config = dict(
    num_hidden_layers=9,
    hidden_size=192,
    n_experts=24,
    experts_per_token=6,
    d_expert=32,
    d_shared_expert=0,
    hidden_act='swiglu',
    moe_layers=[0, 2, 4, 6, 8],
    router_score='sigmoid',
    normalize_top_k=True,
    routed_scale=2.45,
    balance_loss=0.000297,
    balance_bias=True,
    router_cosine_scale=20.0,
    init_std_router=0.0373,
    lr_router=0.000683,
    num_attention_heads=6,
    num_key_value_heads=6,
    head_dim=32,
    vocab_size=2048,
    norm='rmsnorm',
    norm_place='pre',
    norm_eps=1e-05,
    positions='rope',
    rope_theta=100000.0,
    rope_fraction=1.0,
    qk_norm=False,
    attn_scale=0.177,
    tie_word_embeddings=False,
    parallel_block=False,
    init='normal',
    init_std_qkv=0.0475,
    init_std_o=0.0,
    init_std_up=0.0475,
    init_std_down=0.0,
    optimizer='muon_variant',
    learning_rate=0.0113,
    beta1=0.95,
    weight_decay=0.0078,
    lr_head=0.0211,
    max_grad_norm=2.0,
    warmup_steps=200,
    schedule='wsd',
    decay_fraction=0.948,
    decay_shape='pow',
    final_lr_fraction=0.0,
    batch_tokens=[32768, 65536, 131072],
    max_seq_len=512,
    doc_mask=True,
    train_tokens=526400000,
    max_steps=8463,
    dataset='wikipedia_en',
)
Below are experts of layer 4 (counted from 0) of a mixture-of-experts language model. Rows are named router (the router's row for the expert) and show model dimensions 32-63. Each number is 200 + 40 x the weight over its row's rms, rounded and kept within 0 to 999.
After each expert's rows: "mostly gets" lists some tokens that are sent to it at least half of the time. This comes from a sample of Wikipedia text that the model never trained on.

# expert 19
router,222,214,172,105,250,176,148,182,171,197,126,161,219,230,197,227,185,274,278,198,165,216,271,206,248,79,256,211,214,196,168,204
mostly gets: " S", " M", " p", " f", " W", " St"

# expert 1
router,196,149,172,271,288,234,211,160,161,192,132,160,153,198,216,279,222,209,193,138,210,205,207,215,250,172,164,126,184,229,198,278
mostly gets: " S", " St", " b", " C", " K", " M"

# expert 6
router,171,173,264,240,188,217,231,214,231,186,188,183,194,143,217,160,219,172,210,228,251,257,210,137,177,250,186,310,205,190,167,184
mostly gets: " New", " United", " one", "ctor", " University", "|"

# expert 9
router,234,219,231,138,225,231,214,209,155,262,154,154,195,208,199,277,200,236,232,150,226,194,176,210,273,158,199,174,158,170,201,156
mostly gets: " I", " Ro", "I", " Ma", " O", " Ho"

# expert 2
router,204,134,169,246,189,212,221,144,244,184,115,158,270,164,251,184,206,279,176,209,188,257,191,108,268,219,142,250,251,189,228,246
mostly gets: " by", " the", " his", " was", "),", " and"

# expert 0
router,234,177,116,208,215,205,197,117,171,225,239,91,251,134,213,215,194,237,232,191,121,254,228,224,177,209,180,224,272,176,126,140
mostly gets: "D", "P", "ad", "p", "T", "ical"

# expert 22
router,139,200,239,202,156,192,209,272,236,262,202,172,165,229,128,240,194,254,206,214,196,242,229,196,168,216,225,255,179,193,227,231
mostly gets: " It", " con", "son", " Mar", "ton", " Go"

# expert 5
router,263,196,226,148,201,297,247,139,227,139,144,193,153,121,271,235,224,160,251,216,238,244,284,167,192,146,182,174,218,255,194,231
mostly gets: " |", "|", "°", " second", "---|---|---|---|", "="

# expert 18
router,166,201,180,153,133,286,273,176,164,137,206,153,153,206,195,192,181,211,201,168,130,136,229,159,199,205,234,212,220,208,246,167
mostly gets: " a", " the", " was", " de", " The", " to"

# expert 4
router,270,168,195,198,225,228,201,152,304,196,207,191,176,223,198,202,222,244,195,161,175,201,161,174,191,154,128,194,169,145,215,258
mostly gets: " 1", " 2", " 3", " Ro", " 4", " La"

# expert 17
router,198,181,195,159,257,200,238,219,169,222,211,218,188,164,191,210,291,198,157,193,185,173,169,189,162,202,215,119,173,246,168,187
mostly gets: " ch", " pa", " ca", " name", " mo", " gr"

# expert 23
router,230,249,168,188,208,198,240,135,265,219,186,183,172,205,180,234,179,215,205,263,106,191,212,192,204,172,124,209,155,113,183,217
mostly gets: " April", " May", " John", " February", " October", " March"

# expert 14
router,197,204,185,244,244,277,253,190,200,253,207,139,177,170,218,195,295,181,131,142,187,203,259,150,205,149,169,191,203,231,236,161
mostly gets: " 2", " b", " ", " 1", " 0", " 7"

# expert 11
router,251,235,165,181,180,237,178,133,265,251,166,233,114,278,137,271,196,225,192,203,154,274,176,127,241,167,161,226,186,227,176,209
mostly gets: ").", "q", ".", "ko", "ka", "ina"

# expert 10
router,150,165,197,171,238,165,202,208,263,279,158,161,236,282,190,207,179,207,211,213,174,221,227,181,248,103,183,226,186,175,224,278
mostly gets: " A", " G", " O", " S", " K", " J"

# expert 8
router,211,247,224,211,252,129,180,237,135,228,220,164,232,169,169,144,261,231,237,281,204,194,233,150,221,114,178,205,237,241,137,192
mostly gets: " W", " re", " co", " F", " w", " sp"

# expert 16
router,202,219,145,192,219,191,248,191,203,240,264,152,235,142,306,162,178,232,250,241,191,228,275,191,177,175,244,247,193,202,164,196
mostly gets: "ard", "ton", "ck", "ary", "ction", "ley"

# expert 13
router,215,166,189,226,152,165,228,222,158,163,166,209,174,222,194,200,209,278,203,143,151,177,225,155,199,206,171,254,154,280,237,252
mostly gets: " Al", " 2", " 4", "4", " 1", "2"

# expert 20
router,243,243,274,188,188,144,181,189,256,226,259,209,185,155,173,202,157,230,231,192,260,178,160,186,210,211,129,242,186,228,276,223
mostly gets: " its", " ex", " su", " inter", " me", " pro"

# expert 7
router,219,213,161,262,224,263,210,175,207,226,217,256,256,166,168,247,277,268,195,204,133,271,209,166,150,189,242,228,230,278,131,155
mostly gets: " to", " he", " which", " who", "),", ")."

# expert 15
router,193,158,166,171,189,135,218,230,235,185,226,226,154,198,207,262,220,203,228,251,246,186,143,210,175,142,225,208,228,220,164,162
mostly gets: "A", "E", " U", " No", " Me", " Com"

# expert 21
router,231,207,192,236,268,210,265,230,252,295,173,193,244,219,175,176,321,243,236,187,208,248,272,225,254,162,175,240,111,224,224,304
mostly gets: " re", " con", "===", " do", " over", "=="

# expert 12
router,246,143,190,185,185,243,293,190,192,125,182,138,200,147,201,203,224,216,274,181,171,237,195,180,142,230,157,256,229,253,203,251
mostly gets: " was", " is", " were", "ers", " also", " had"

# expert 3
router,230,183,161,215,212,297,230,140,231,163,151,205,205,209,192,212,196,259,238,185,147,221,223,130,284,239,135,260,234,212,217,273
mostly gets: " on", " for", " and", " as", " by", " was"